Weights of a small mixture-of-experts language model, trained from scratch on English Wikipedia: 579M tokens.
Below are experts of layer 5 (counted from 0) of a mixture-of-experts language model. Rows are named router (the router's row for the expert), gate (a neuron's input weights, with its number), up (a neuron's input weights, with its number) and show model dimensions 384-511. Each number is 500 + 50 x the weight over its row's rms, rounded and kept within 0 to 999. Numbers have three digits each.
After each expert's rows: a language model's description of what the expert responds to. This comes from a sample of Wikipedia text that the model never trained on.

# expert 7
router:539452531395456512517454526533462552502525403467481430381496483474543478498458456440496582421505465501532478495511458503467521447354525608484456526534464586504506447497500573492449508526529513478459530423518481473543467377403451517427428518612509384528537492495436549562449450508499494467469552601558527516470521576472409520471510544471645505458546456570493477503617523476479532395469
gate0:539536507431552478564587444525375489516559504492488474435474519559453532500505516429522589482610430481552474498500547511510482386448568486479472543471471511448473402491488577478408434576537524482422442538571485516463547483495473572534485377597489505542516501494494434507458507553527460470544484462479442480394483420459419499500487549546560531466512430501525582592524494435570485518530
up0:453498450501493552446495546487465571443534539556571479530521526601458529512474555476524520499444516460449535513530421547522565551547508482552501562471500492527497567446493511563484505497376523527580556501434487423451538605473475463475504512530573495525464496538510505527543438573502475617439499483498530515568503468553471453560410531389458471568512546481521513403483460458470523511565
gate1:458509443493495585413525499478505458532512501518505493358438530536547600504512513434446593525514521479551463469611498491407482490558476510509452571525563426557526563443482571532487531461562516507475476514552441497531560427486484514551589548481501533501516486492525532497484518538473523464574441542517512534562494462455495530458493472458476490534592439547393497458516581497470480499470
up1:509477571521475496421396498533448492486533471537572502512443493468430484428500564550424546548434572548589502500426456508501495539515459477468528473415462461516531541491488473552590446547451464554525482520511490557494540519533435540431673509466457490452564510559493480556565589563506610550506484524478449436614394463479585394487541468439387512586521393573500608442498503508482590524488
It responds to: Mid-word name fragments. Inner pieces of proper names and technical words, such as Dal-ho-usie, Cole-op-tera and Martin-et, often in lists and tables.

# expert 19
router:469534609389469511425465496579488506476459396450483509411488512558448435439494473538503608492497476477523504511479440397450530501434580416447468473489503515490505529532515490489479485521593469498492405540545531528425437423531437538505491488454506415535480489473469533500546487527449468453530489580491516572550525523556562512325514483516502484512504545511532521595555474505525487579552
gate0:488533503486479389491545499509471500519464478468492493478520520438518474519470499565530529609508548491492517479463577460518528536502543462369520526466575445559433588526567609479447487590601414480530465550485485444495419360499453507445386493509469388560464454656445510463527653457516416537498529478447566575514570445536507435500589516596461557515518475417484515484441518495673515528520
up0:494505562540484602495399517465481540455496496430490524462549543455544444559499485413492528468520464534628488477371372555485491440578457543495445517468482568534490378445388432472550492610452459602427543465455430562439521517551589526546533470495530436393494480558470435521539495554478552563568488523564507522490515456523552484472481379454525399502513530452443606448431462559466520456513
gate1:513513489430508525507463479480549408535405474498572516500471439527503518469403513552502536505454432450494506520465505489545492504441488501484469500446492514531444491427481536574561540415513548517479488499468537490566507485496478536505471440501533498469498491583499508513556525509477400509595461592535508490481516414489479439489624436514528551421526475431503438482446464551577517505442
up1:476443490472479532491489492452472471508486503561497478441514476500554497496489450486526472505472413468526437436529489422524523514440495479518492599470593519565445460431449513544542491470428579458401525478469580545554549509492493503514490475551456531466541449510453624451598548638496465475456468579464466511485518408549511501495538454411571534530491497444464549439464454537553517499475
It responds to: Word and year starts. First pieces of words and years after a space, line break or dash, such as ure-thral, ide-ology and 2-019, plus heading marks.

# expert 12
router:475394475474482550549461577498436587436517508413565556437468521487491540575543473489484581497523449491461450518493522529463522509488521566430439440509550460538539441536528534551470496526515452464562496459476544451486578543511487506409521455466511532621468503459555424487509483550482505563640552586473495411498572527414436432486546500547583496592468462567401445571513490441592513579449
gate0:509551536488412461453436622584536514540502464421537520410516435467545519477484507462548527460500488442472560499462454403435501528500447501441436535391507642521541472520537475451490523551550492484456533561455467497434453491553507508530424492513512516560617498522583549515442496541558560460478481521464468495464480548635539495482541451475505476490477522609438449452580566537498492535583
up0:528549453467525607547596470415459431486478471448505501409531661582518602475494534519536467551468548533594546446516467520510513505539501550466569459548396565368520583498497483463527460439433540541427488446488576445537448485459457503509553566558556484536400522470561510466581541511499460470526503485538545486503503455424462419456494552551497521487504468439523465520453518588439549438422
gate1:542424492456461434426518470514391553456568487559464411398517414596553501538488452526400565426415461507504533567487467538468541582445560498577437597500484482483495527497533566442476580459476498524513525495486492502408559533418383463585417437521525487492526455452441490529513526505465520447417511487550553524509522516511574484437502525534487426437607532520463441472564394453503543537640
up1:530495409515512609589469463524445457578470531537481434482492563480491480580442572616487502389470523524581473606426483451494575504512442443422378590573521508603453577404515553470542469515433413541489502488563564466539507451557549511589441547536494481523447440527480432484557559459434549455534406452478552430501519448505466478525506507520493511507419519491453557525541579529504492539455
It responds to: Headings and table cells. Closing == of section headings, table cells, year digits like 1938, and "other" in "each other".

# expert 8
router:407376563435479447470496530583511534546525518445495540448496475487447519450477498391466593440492467390477469537493471428452469535413567543477500551518470450493497507513512558443424517536562469506544460476589464574592466421431418508492396384557383433571525423546362489538421471450522616518486408563565500462483539590537566503437547544531541514516537425477463589524495494494482488566439
gate0:462508488485413477469498509537502476445526506477541500474511448501486611502467540393460556481454423486526423495586463491507510504376490568556515497447416569534511556462555598470459431570483555447489405460541496540581484487516411588521573499488390522504537437502499382505449629496492473604562461569525506501463513545530519537442463506442433460508462442377479567495517460520518499564513
up0:540413457476565496562500444383459546578612423489486429458385443439436554562517498512433403471553484488532495548561509565553517510532502485539461434447515482593439441460553484548525482485523504469494565605565583497471506502461472492465528532590544577609454517584522481509515549453499488478490511469380528600478434467451510534556566454461470441548517452478470443470511492527521459467479
gate1:524423491579450506386494377528428480412550515457560424459462468528586337463378442531456563424534490513501482504535527435519499518500515463433478497600412442465527573413541575483520561499450507560544506412435502467450436438550453478537465544484473504451510463468479466492464456479661454530510479444493545468473483570464506523495530564509400540434439547513541507586474496396592442518639
up1:503588595451466558425529472468442528578429510497466529515535485551554451569506492511491440519555611497453471514532503454517473539533536458533541413483421440466474576497547447642569545458387537519552570624557518512486584518519473519495454536415402470514462460516528554552525515583511554519500491456513582541529530398484533487457582520468446482553497451475475359531464543498499348635515
It responds to: Word-final pieces. Closing pieces of words after a stem, such as Commonwe-al-th, wre-ck-ed, Forre-st, paraproctiti-s, banlie-ue.

# expert 21
router:443470438423548538519458530508482545440461521448510516410455420443565503504460485525475590365497465450498485494511454529491516428453496460537422477476578545470522401515413490511532489455490455523566430463545465519413512426512508506488430484534496457541522483475466458487586496590511511382484486549517494458489500521451506471455480450428456586581531454472417597552522504405526426478447
gate0:426611518481556466339502459504472517431534446520550537472615546479474540509458493544518544517484432500509466580483522519472513427522556516530386527479469484445617482500502510472534449569367507574485429519477481545440522508482435478479580434501497449550475461462542521524464491475526538481488463543547435490537485460459459602498557609491358556568466469536517496440505440448445478531539
up0:513602468521527487457562548531448525525419416444598450499425493495476474441523550569467448588602572510504458573411488489480529495568511421548441585459505557515594524513441416526589450437482500482535633474525510432580487465544429492559485532545515478449501521465446556523476557524542530589523472514499521589561473436534565509500536506430443476453570459500547530489552512471456443479494
gate1:503550505444494522538494415497383498544473421492435454462474521520450419579460504569424513551554505556501477443554508514543409587444494461468527420503467439452484525470484500518583466477543450485519480517491446560466465507595485484547504530603473548625434513512484458475564450521543539514557427534488455551546578587471506457378469539526565522522474471454560513465513507513553438536494
up1:612454587490455489487499470567585497530429460518488579539441525506542475535504494535541476512499488548413475509443510514427544479541507568474504540556500554558490460593518497472469533513538440534487531438408630419464441589470511438539441389490565470452501494508583534492494514495438427578326507541553594437471466510547455465475449518513523505435566537448517395554539522548537532432569
It responds to: Words after articles. Words right after a or an, such as offer, night and member, plus names like Matt and Patrick, and "et al."

# expert 18
router:465453498429548507472545567511528544460510482447488509487536486510525502534552475487470582450521448533445461531533426522510516467402534543467397499531457460453596445473457556397413489494523483510373429410554497492486514380448448497459487494587485433525486419469501511565558470566421532499594511571512548466435513596442460437453500514504578468508503475534554507462463524468514495462438
gate0:408478438523578523470476493480535523520570502493422489542503451428506505529519527452463587441510443464412458589509445546577451531444493563444552501469477449576473530487486465531465434511465477545511502424497577534442402410542440383543513485419552518503455392469519456523486529520417528468504484521502516474501564541513501495525515477567478596553494478485476623527546528456545528563483
up0:475452517417546510565484484509492504561450535455566545447579427402459576508522476366461500559518581541628463559573527510500444413483528426554637414474537549487446430518524479491434557394513482506481496537514413491476506490517573573471524530514466496490536451391519523502402471445540426590523552522512464535464489583499413520421430502409413513572513504571573527524553506549472454529414
gate1:575490518348473508488517483533508527471587488499510428530530501568519449549420491485500446409552429514514452463605455566466426440344557473500456439493528440515426449432470480446622397501489502504469541407444491448483569431444483526536487499600667466533538498498503445605449454510468406569547555496507440549501583525417378467431459623462515468513551428556579471541517456458503528573423
up1:543620583465487486399455545591577536432493419554578556530501587512508414530513419579421436485607451411464406438582514448553461463409528458500444463485539480530453431524429443431497452488461504507469509475579497491516544472439512585487537543563545470474487456496535458579513602571469479618543509473598507476458530461433426491463533493380476553565477507559577433519503535503454484523514
It responds to: Surname pieces. Pieces continuing surnames and proper names, such as Wal-sh, Bar-ker, Ber-burg, Gra-f-ton, often in lists or credits.

# expert 13
router:554494521459505564428397527537476604490544456449439466417494513400483518523497453527478503379535425495560432551523359474428503478435601539438435438488552450533575462504494559459517522484549383432474444433490544531473538465447427470505533488598506493525462396496457409488516546576386563485488577489619520538550577563501484462457528551523590489494458447467512563489521493413561497577534
gate0:581508464453505488419443500527493390453488457474508466570475483510430581443474519444488547525483491564551467544493472456535515530427481540513411488500467512491444515406521458446503483573580493625557531473451449468432506470499535502536442550485508419538570422504501425483521547492524522449572458474444462600428533555519459463420453420501583482546495503433553496499477411513546447489550
up0:581532460475516465537404490466495567572445455483545482442514446504533470410587476477539460549417424506504493481398481429556560447442418477478468599440535389485448543678522494358496523487490539444488461434576501447595519479566495466460459595589556559496509457504487505470536485526513625473505417516558465379471591547485477512498471484598454524484521438535523479574443368488475503408507
gate1:556569516493590489484574536510495531457511478461553482545511496525499436461565443527457553372538525548582492521481527488444498534448572595505454419590510528443476452541493448453597540532382481619486526471464580569542453547543504501510515440528518493645551490566358519490507513593526543499488489527479505489518507468556517445465542473531527501542501490427449514552482477505483511628480
up1:452570521486500490554530536534509482430504447424514452546388455483544467467506451512478587538517526488605498515544452600517473436518554569528476528526466569470586473475493468533501453547494477559567522466549527514514470523566549470526591430498495512582531516535523470550421553561507673472456513520443513504453457431551564545492447576522500536520504541519419511435470487416378437491541
It responds to: Infobox units and geography. Units and fields in place infoboxes, such as sq mi, km^{2}, UTC and GNIS feature ID, plus prepositions in running prose.

# expert 6
router:515426487456581435454467558521536582466463529491495596439527515547461468513444455490475606361502415441523482594516464477497450419408567570457498485507517439544557487508461472384442492528574424552536469391511474511498449498455420536433421449578467435583530444449478505463563458495519472450532439581512484460468522575529421460421511532518566478529586463510495596475493510472428496570477
gate0:468549568503477551487504486463440539478503510585433560410525552454547487503459523504377561464458495403496484612490494612531563465466554426525527394559496467552585592578487473499428463439461542572457488496466550553595512492516529517424591530450532458514527401455463478529483640517530479487563500547492586550498529510548439493476508625408508479442528482429481469478543591485542528667492
up0:540575541534482488521474509446471467427497518567414555440582512407526438485504600562426562445476517413514468517550558521477565422422572482583534424535509530440532492539498400402588501436507451576491456513461560465574398497465547417424573416511470487504547494583452512475580609486538404412505431563570505441476527472506465455516467606456488605514540494429466427475500502537519509534459
gate1:454398466461489437454501577530467453434501517469544513438545575473506548487465469567473527410564442451478465410527508448564499424516432468447497352463517437509568458482451534436460534533501561442461459556519530541491506503512490494522499525604570446578531539516534524395532555534487499491517538490539516548495445498586507508466456469479532530460386495609533502523562399521451619474519
up1:530491549428522465518602461473512512575541469551480462560543445572433471489474514443479478618565542567416447520436493458455405547539574476526464596578481466491501630510513503425506485503515475544478480440475461575515502420493545530463543438541403533511500474482517499549502461499471452444528496498457568526547500433395467506524521557469472524474565420518516537443533575519422518509548
It responds to: Words after prepositions. Nouns and word pieces right after in, of, to, such as At-lan-tic, At-lan-ta, tourist at-tract-ions, low Earth orbit.

# expert 23
router:486472497482493469524459547492446594479557468512494497470538422475521459526493500436505619430512491525487449505565485547501535494413594468542357507502505497459497490502407466447406502448539387440498492556489481471510494470380492450455509456591455480537539455478488431487518524504403519540462551522451499511477524665478513514484493469565536440488513439499461527437510499443490522443576
gate0:500445455505456506542531543538473508464439523470561439481502551479441498485534423482510572522497483509542477497515471512519519573472547577493479454616540451473525560474557529415517474428618560477452514493467427542526529444494411441571579516472447494506530427519489556471491452523434504615509550551553490593404447540463471433515466521472543582481513607567568502527522569367455518526445
up0:468492530471500492532536453522495532535484475435507410504437538565629533461548435546535487535537506551528481433464507458409497559541568548476543547540575497578556579573503436431517440572487554500498530477538502432538482490520434511570512619510465477493492505515461522596503500552551500548476506500568574498486464373500513416476498504528519500454513516517601492493489491459560504390399
gate1:571441454492478545439393527546523526489542552466478508488456541547461458487375521602449466515461519547501549562474500554442482406413615512536488545526534514569482594445543571510525475529540542573510432496596406590505519561569477463513536502495526434433492545533555472504461444525533397475473553513501487449503510492464452524471509484424454583497428535493472539504478474394559482561596
up1:470580470479527465490547511537421505579499508499483523534576535465482415509546454439508492487493475436476504576524522449491536548543424451485470487499603513536508461497458514475501473541509608494549603458544503531474487529537470496456497570423542587506555476489543415523493485514549446470484462513495503615480489507480477524460546527419489506490547421505490578618436475509545447470452
It responds to: Infobox field labels. Field labels and colons in infobox lists, such as Full name, Born, Allegiance and Genre, plus table cell spaces.

# expert 4
router:502477504450478447464424496513443545500511430445514556446450408508455498560424479447486553403514472515463445617598406577468448467394506571464433398525429450501499473490406468420489532456503439440485518458493443559516520456443486549478476492533454465544526455499492499486444523496453501501540524576597483514476518507372420541453504494549524520622546448504519605512508491444440520516480
gate0:601477503542503424469464459581468548542520457472474509566474456478461489469565476452439558531518445473449509547525542460505503444476536522444444415521459558430493400545508455414424474426506419353554448520530495585524451587490470479500463489467482494523575494498435496418553385458442505513428465552593423472443537529526559524542633584571517491451424524433449475568556466415512530598505
up0:454468510490487501531645418445453511530480475535508564462587520538596504493497583459493466437519515399543494480557516510486554552442486562504509511481552481529481553460563481561532481556523523634481528484393524454530618441592572541516555478535499451491407468477487504480431540495571446543505456507476507539523487447520476519489457540505535449502561499593511536502560497501505496558485
gate1:508538511495376474444529404474511553411554469484414528429552417532477559526454489463550488474504429460476491472470484539444547431466526511585525489505482479549532574460433462510515437576464466437579566474504515457522482532542511467472473491409449443459557476441517536572505451473533481504452556527479496471530513501515424496503522507568570504438535472466388437482480453570471477495453
up1:523486503476587562446569472447539543613623590540568525472511541505574577517494509541539564402404484446580493502494584549401424495561529525476505500568570489505556487476503510525540428515468613395544494549519444573530564543445477472457565548519590569544479468454453412492519492504500562498455510522517531503499531442593513535527559480505571502498530499546531477510472535505517501468512
It responds to: Coordinate digits, function words. Digits inside geographic coordinates like 43°50′7″E, plus spaces, table bars and verbs such as was, were in running text.

# expert 9
router:535478456377452478413432517534472546473480509482522573417417519504554534479458460459430588462551458474492457563524491519424518472401535566480499487552500427552518554553513543406469485575576431520472536555484461551393512442488463500453448420470481429575518489510404438546444501600532428610404494575487493550515578547493515535407465449517418491522553486455508582532481477499487509488444
gate0:490435462541448483518479525511445495600587517547521573441484574574487553442464421534445430443516538487434412534515536547474495503461482504517429565480522634531517494489519490552423479425513471512539558518462490511453441430595547514526589514637478558509464420490547451473553514497427443509423554498532584500458459474423579469474467522450517561500496492526561548578444480460484438505537
up0:472569591463498490448503537620504520530503541474599580465528534510422468472558482632511559537492476468516518534431496452475565522517420377427570512518482548463538527462500517487480464466502498555458486498571472511507471490657446613503482491485589521452420508520617459506597586569590535467535449463465535461530486482559497562490485500546491483404458554422512515377479521473521543457510
gate1:461463493492504573453455558565514556453456514492526479540454514533554473558530474516470533413445486478467542456361474490539439482393595454400430493524517449532478507556474505415438515490442498579521482503506509481468522509537461496532427484431489467480470433526385555516553481529474562489445549585491416513504542527532511512539441486536515435477404529579525391516498390438473498495457
up1:513483566517539430512581519546526519507506618482402529473486571501444563475444511497631497577450484528498417464615567578501544555566407451511473426504496492501426579484458393510505596374459462491515478500476504497490448459465486423476562491502448534492527509485408501472519478470549512391492446542493571526502446478432469441513590439424510580529574541497430465528452592457476574567537
It responds to: Words after "the". Nouns and adjectives right after the or The, such as same, latter, first, late and modern, plus table divider rows.

# expert 20
router:471415504431414473430390456550603514539500515418470497437572535456423481562469457489447501405501446489431374562465448470450533514349549540479547498506501482465527515538425527411458520529553513361504534495537457530546519466416399493512418449571524378606519457446411453466440466561488492533521521535556512532437593588477495464411565548481538544352495525465514528573410497469501444464431
gate0:516465510461513485470501468529527438623512552484537525475511535515538521507512492357497522464529435513477485533451429391491380571425558474519524442546429468544568525549520474550380541481538461434516580539453500599401468462524432531475457520459470540556423472488468552521566451554512474506544534564483533525545522509510565527427500510539567528468505421484559474551477454485518475532473
up0:472431400553473544541488496561416494498496538508477471485542472568519563524546498476475557500467471612500496495535535466518544485532515442457561503502470457495442483421593423554438492452503587616402441468519506471553538423520541433513479592518418401452502589456437521358507462486522490514513492521457490486538490482485522459562509536535542450534445503520550497419542502574465628499444
gate1:563523484530525493471467504550479492476484473511473549530582561592494492483438443529463574455582496406424548489507490517413455537465445513540425497518527458494434520473409468509445433480499521514530438502565498461541496458423463494582520489483540446535493496414476603580484546540531498511591529508647495466508398513545505567420575517574538460465450588565570503578498524543558456523421
up1:552457539481473516506525480538541510537548496505505528557532539529566491510517492464396526450522421538431447442437509523476475600473379484486490446501516510536393637535467495456483485474569472458459501477561562552491460594436483556497509504530525467601505509473534513518477510601427474530464558549542447439517537509557470570471469511452473493402383439475609571626477539379421354527505
It responds to: Suffixes ending words. Endings completing a word after a stem, such as deceas-ed, asce-nd-s, memb-ran-es, Consum-er, resurrect-ed.

# expert 1
router:495491497427509546439504516508482513491514494464509485465515390549505517571473479516511557470522428484497519531525420509470561440399509517501508444543475415574495477524455617492414499524532422392520525494539533466410427477461418464471438479571474484491494492516456486597528498562396536523477512544559521464443534571505473417447579495506443515473486456473506556474468509379473459515438
gate0:569570478458474523521562472523476501458458445560520498468485481427524568485415478548542516451466514495506534537475435500440527551445474533572559476489551502521513386480416457460531439573528423412499523477549570584435493439625476560504490516657416525499553464464488458536499567545452481499547549508529477483511523558444568443470469455423507568488511545389500588456473558565450488591464
up0:526472559472440552507453494429562481518493491490461506518465550526514512527486521452496470489530497573444479486500603473460466463556461555537433571507500513453469503545564491521513473519456527486534580476515498389500422636404473436552484427455677543550439467514496506492493547567526397524476424483507551472471454436533428575519598506471509499484558422642507498451579484473463510492487
gate1:447450529463464560463534529405467480464520466507589422488514473510444525552464422568518476497454470484540511483538571522652481445467598583483548517580477435491549556532510612488489486474499432463537457553493490495470489597458452524478404467565474457551485475484508551529584520549548484463449547511442471535448570463481438541471569483570516458490456472517428552516448443435423381460510
up1:457446569498486348530448478465517523570548545477482551498489542524530464466494539540476536515465524522487446467537578500541545452475519592473490411538494473507521473602466540501454519516567464485457529440547495474509483536558564511559460508616549485498538441508566408468431613502430485560458432508450489471468542463499413447462517511533487493436518459486464466590593484541498563445507
It responds to: Biological taxonomy terms. Words in species and taxonomy articles, such as Family, Genus and Clade in taxoboxes, and "specific name" in etymology sections.

# expert 10
router:473552501442531497387456511575544566483548421444491559440475488553406511419487477460472528472490450483474444487469493396529502436444552461460432488492474508522488546497503528470414487518559386573450429486526529519496459473521391534377453545521494481524525455524464550469531544532469538526531494539469494475512520484523510525399523497480542460531562473547460555535491492463570490515508
gate0:481459486573553525485462503495588500567553502444485536485503505450457546495536479418550567472557477535424434587501484470563457484493473503522510541439464535459507515530521500395456414479569452535420431464466439498503473519477466465496412527506422507512518446502529504564499489501491451529542410560483496456549456522433452546541513580542490498529547524562527506491426570499498563462510
up0:453524553463465432471482490487403489512458551503492517409489524504547503558539495494520521424489502422483517539542497505537507498511527503466475580497489515495519453511533578507524598624517466550555471443431544501552553483540546553521599493502568533477529392599472562524390526505514508522549506493458461503449420415460561603539501422591514545524439427477424559551535528348493504430490
gate1:405549596507496575510471538524521492528519422436491449569547552510530522458488524523461516589604476426580559492477470527509516523560532514520513475614480514475464477410495513529503462517512499548427521422466485444454526486633433507415534491457501487472425536513575551506451473455429548505504571492422434517578433553437454425490515375459624427516497426612484626555403466468557479457493
up1:430501577506442532502514438448483513473488366535555405514416480541491551378529515523487579577517432530535566488535553487499512511510499446469458402479542527439412577547587519529614484541510454480511443578468488452466538488521418476398612497539514559513503526510501515403392479487555518427578469467512397538528422550475571508434571432446575510509557462593533480575413443558556506498540
It responds to: Dates and birth info. Commas, year digits and "age" in dates and infobox birth lines such as Born: January 7, 1970 (age 56).

# expert 11
router:457418501391535448533500513525476591484501476434461569524552476450548422485505461424426550416504460488467613487496472546474502495347530527492516448503517482495431523544492568447486489535542476516534407509474515569387438391461437515439450432546500439491493426452448545553506430536455597512485538490508514448521511584581541451399507503544539521565525403507515545536495495415572423514498
gate0:502537490513427557492530482480443538555466493506597502538601512493418466474559463467466553502559435571490503481524480505565430505512611450487515492449502593440515437515547502575477473518536538534516486549520529589472486499391476551507540549491512510513437521522496407533576485400429574557520542604505461401458487547516495510469537419444510387545493516446539553457476443462524572577481
up0:511443509411506478438444474573478528487384573534381470491366476512486512544474474556433454510487541447525402548530403519443522529466411384395504485554520494606563540536483456421513425468519466413422535495498546484481416493574406484621449545532552535510517493534524584544534454547404449593540449515472525616518577547478522472441509464431533576501494524509495434680546558482575428560474
gate1:443543492464438503565473602449477572521545425493530530446573522484478531475392468444516448486554492479458554481513490453410495404470530463551518536470553468450501451345511506487392515526598463447507449453497505491530544458435490498607494422555519475438554486433523513520604514550459471424561461500381512512471540581551560464447427429476517574493551475451513522500548507491442493440514
up1:440479488581476548572521522466485386457459479487450487477453521491555492518485424486598536451538452477628557513573530527514485497565477588530546534539543595530538433420513440471519474418534602560524450550461483471507500479490529517452491455554575553595547533453496547517383394525502415402543473575538499466414450502459491469535597385432547485480510557550492484409494498450492516455515
It responds to: Name-final word pieces. Final pieces of surnames and words, such as Karali-y-chev, Mallor-y, collegi-ate and gubern-ator, often in name headings and lists.

# expert 15
router:453447521440544559465457559595547577467470506413501493493438515522510483543508504537510585520526441478462470544517384519500460515446605496425517545561467464523450440479460490438501522501556454445468466505528488474439503483576484502485403519488480427479520432447430482519578466569468510482473547484557517517488536507483537532496571536559477459561508489455467549549473517498500434547536
gate0:601520432474512461518521448581545529604476559415507561469531534558598575569492474370503520452591479513589544438535559468487493521487530574566487543542480524450412471495491538515520378499592469447561496501550541536558519450443459494482473427426545503564504511515471518502433491571530519570516513492455508528548567534386472492463433542501525568398521603522539426496426496556528448518469
up0:517470449455544467538543487536471449558514490464529524474511472485463632558508486484582458499449508473538496431629519482448449515482510504592500485495493517490482454515458401540510442458579389419472501489463462598594436507435482516494524430398494499553479547548471450509520438443498572537495529581477517444564485575476534454482470518467508458466496504496561454444380471533497486481505
gate1:502461453500511489493416472521538546519437488405575483506485504587466503468444511454466578525452438434442491515511539478532529488474627459494445458441482506587445536460367556504494470505597488470509511497472380517480438502524518524509464403456446496514500507565493514505600498495520497482514521420515503409479513619435476443484444451471505511480547419571447467538505614504535565435419
up1:472502507463443516542489534481488471524658470506454445474527542489437550451450504441515447505499458484489593547589484590472449497488455389496585449535518670521552541459510552569464479455502535492537537508427548485477544488510468496471552647462427470455536458491502473450527599593495487527457567454460456457567440511545529501477471506530473535554577523418535481465556553497449515468501
It responds to: Line breaks before paragraphs. Line breaks after headings or sentence ends that start a new paragraph or section, plus some sentence-initial words like It.

# expert 22
router:494501530420487443434441522570457567395516480509526574412541498441451519468452468444486589472513470515494525523531472442408440446449519513502459456465491525480504455584461504457569488466526440546578388516554488581491537445505454555478522534562576419543596448481500474543534500487464557503496467574541516481503424522391474513440515481534478506640479449418449541544486481457559447585469
gate0:507478496476536479515480534484482431511476536502495558470537383422470606523506503457539535437540521487540531492475460585508511568391489413462592549555526471443548511459374510611498489424478537483515430562563480494527534518471479519502504479557537384480508534437509361581501422489387471473612528480479531552565570489423539515493444483541493434451470469510421470508575426471550529462457
up0:443494526500555534514471442513516465578501449514449560457524497490480499494618461440475426495471542514521496462485506455539503518509437506524459581498464554561508506513523586451534488508516586567540440480591576465543489482434478534410589601495465458501539493510416480467453573476431438544598540468464478598528440494495462519622575549490500465522472448668517491540444532583474440444516
gate1:493486501466563579510437463483522559478554546485500531375515554402552482464404441455510431480631456479453436543522409525548451479493487568483471499495471566377469506583462492506552456433531469498551535459456543525459457363426512483524478520527454559552471443452526485547514423502444511560539478533478503480509464573439503588506560420450498548506597478616455498572534537579486529480462
up1:553520549507517491482506512499467465476531527608522503484456524448518475492381466518506481433577476521466493539615650523556501491518481531558523347468514530374531530479442494578566453564485480445541433527529576575518552540488538530455552463543519522521595491412526543526508463508548361570471486502449473542343457538523419505494472518441427521507487597482598495518525462417489559463556
It responds to: Sports quantities and of. "of" after numbers, ordinals and plural counts in sports text, such as two of the sets, second time, seasons.

# expert 0
router:464426502467538509494504479506488571443520503432497559470468450484526454562478457534482611462505486557539504447540433574461549515437482518452487445463535412501522534480425519447546495547542412436556419550482390565390518465458494496438509492541519410561549431459565474486516530569429528583539527519567495476442504548518435437444562496532415581549435457446499618537480487446502461497483
gate0:542443515477413533444535495540406561550501528424492453512477567422509451507478572475506561508506473432502492514441481411548461470415588477496506488455533477436487495471428443471529487455455455536548471552587456472429504523561473579492446472450502461463534543542518451536627395483409492523502444481618462508431483494578465547460514462453476441530452557522515529501422535483512531545418
up0:534534590456386547400540398570529433567497425458449527509503480546493456397563567531586504543526531394456510495416514471537503526446459552537481474490446528538506423451413456520547417537498491444458549525473563505440484486604499555509436465432436501508517507460490452565491526522456505502540424469493466492444619475522489514483489473541446532521479534419503583482537525510414486485466
gate1:447452538488501505499519526458515482502456518503592522461476529422529458462485439511442469438558618552491487415402529458519495578447463528407493405488549494499522510431517544518554522537434569543590475524511556547393408538481466483396491576481438419419390382541458478526542473512450553516423533465484472466555485475528474422475539506568568558589488456494479472520498504498536565521373
up1:507426480488411477500496465579524536439499478528581474473485552495473548450537479496553525551515539479472494491581538436544556424471538495583459521568457530509416443493476424439497470540493514589460452516565476460511487418534517498542526516580466497516546558412524541505468438508486486424519479491454436517495494416468446489544417519478489452505426463552564406503544493447548452501516
It responds to: Word-internal and sentence starts. Word-middle pieces like esp-ion-age, Cyp-rus, Sma-sh-ing, plus capitalized sentence or line openers such as He, The, Playing.

# expert 16
router:493436526402419527467404425497383575490491466390389501431496548475493509468449467490466520432507486534449431578504400566459525557374491561502475485466509496574518506561393553457524492508570498437515480529526443512449502400554444472440491487554443438526435473504461421511463508585502493492510579653544506564528461581564473454390480519480561523566488495446538540545517499491606478428499
gate0:547469479472472482510553484484394615497547444388465554471473579568459510532480484493476482517501505430559506476475487509537504472429561517488526462536476535575457505442448511551471430465525442457395525496518466481500473477462542471458510448558418489529528473601422527554517489439668479484466510565525433495492543473530477562409448500569531537464557521505525504490455510473468448522480
up0:512440520561619521487480577466518428508485536576556408516489400511532519448575443491540449472452546516422517601503466532490528537463513512515469519482540518459550490396569557413581513513453547463594483546503577568516459577502532553439525512527540539478563549504556418518417425514442446506470429528474503540373454471478469494603491548558528463453448486467470568550478475465494530528575
gate1:534475445371485476481484481454418529527494528477471425316499475485562510573477526435460520445478555459473502656528503470530484513417576579395427536457475513446437530507478551480502501551490456444431537515514512450480564431555478539596455528587487410461524470493505524577424471544559573560582459612500577700500479430565477467505501550487448492514541457515536533562542587403583533511506
up1:508595460433507552424525456478415478505492464443397527427557523513460493474450513498518557385472627456460535526458510511452505576444598530403418560472580532534509499518390547524503513588506438546459527548514588455428474503533525500581537495525460433512579504498576484435520555557509384502546464562550516696497489470612439395443466512432609425502456438483557500471498529557573455521524
It responds to: Suffix after consonant. Word-final pieces after a consonant, such as remin-d-ed, cont-ending, Tall-man, Vitt-s-jö, often before commas or parentheses.

# expert 5
router:457434535426531469495452452538553568493546527391427502479476487504525506523535494527451594511511493451412458535477485442458508455388509497498468443517500436484464521542528456482514464591475505454503423527550509493526503479521459532511443491447459375529481388478448461528535412479531478480551560526488478582513476485482441540419506483552511440492521492482504502591459491489530490553521
gate0:560473472496519437475457452552512445502566493411564433452544519434515461528502524545559534559524472545605552596508534491473455494421466486469517466567458422441382447568533566500518522443502514526624583509543451571448505423519460504540449497596418415539487501511461530515490392527442490439483481545560478500515393440570393492479574503445525516473508476547426488507499541437443502518483
up0:549460495473539449526430440546474509423543532490494432441529448512429506509475505513546501593572485554539492581537427442491495554423511384525572515596435491520407516428522518545454516453551487553575658502524538612463499447570427452507455538547485449574381547496477467503526451573471468451484576448524540564477478482482442496452644524425516510496485437474418556541516474412581500565458
gate1:612473467517482462459471511479367508447488420442642489449532502519543489442545495450596422562543414523567558510463577541434522523526571542486522531527434376546377412517559524423491507574551559534456560459543369435469529464554513512498484499470526459482512479474529579469550565510471539439554598515570519494513435438546499502515578579441412533449443472412568478486500484506553470547374
up1:545469528465539444383491490480503570412505462576499674541521459477510484472524485511524526514529492537434502521456518490393451566476503552491552552534403472578451437584622505521397482600457536530457549475513443587506511456542597559575421482563558457556481549547525429531635488454497494463552404518518557508590500497451528563526595445522555472559547606448505427516506529534489417500476
It responds to: Sentence-ending punctuation. Periods, semicolons and closing quotes that end a clause or sentence, and sentence connectives like however, although and because.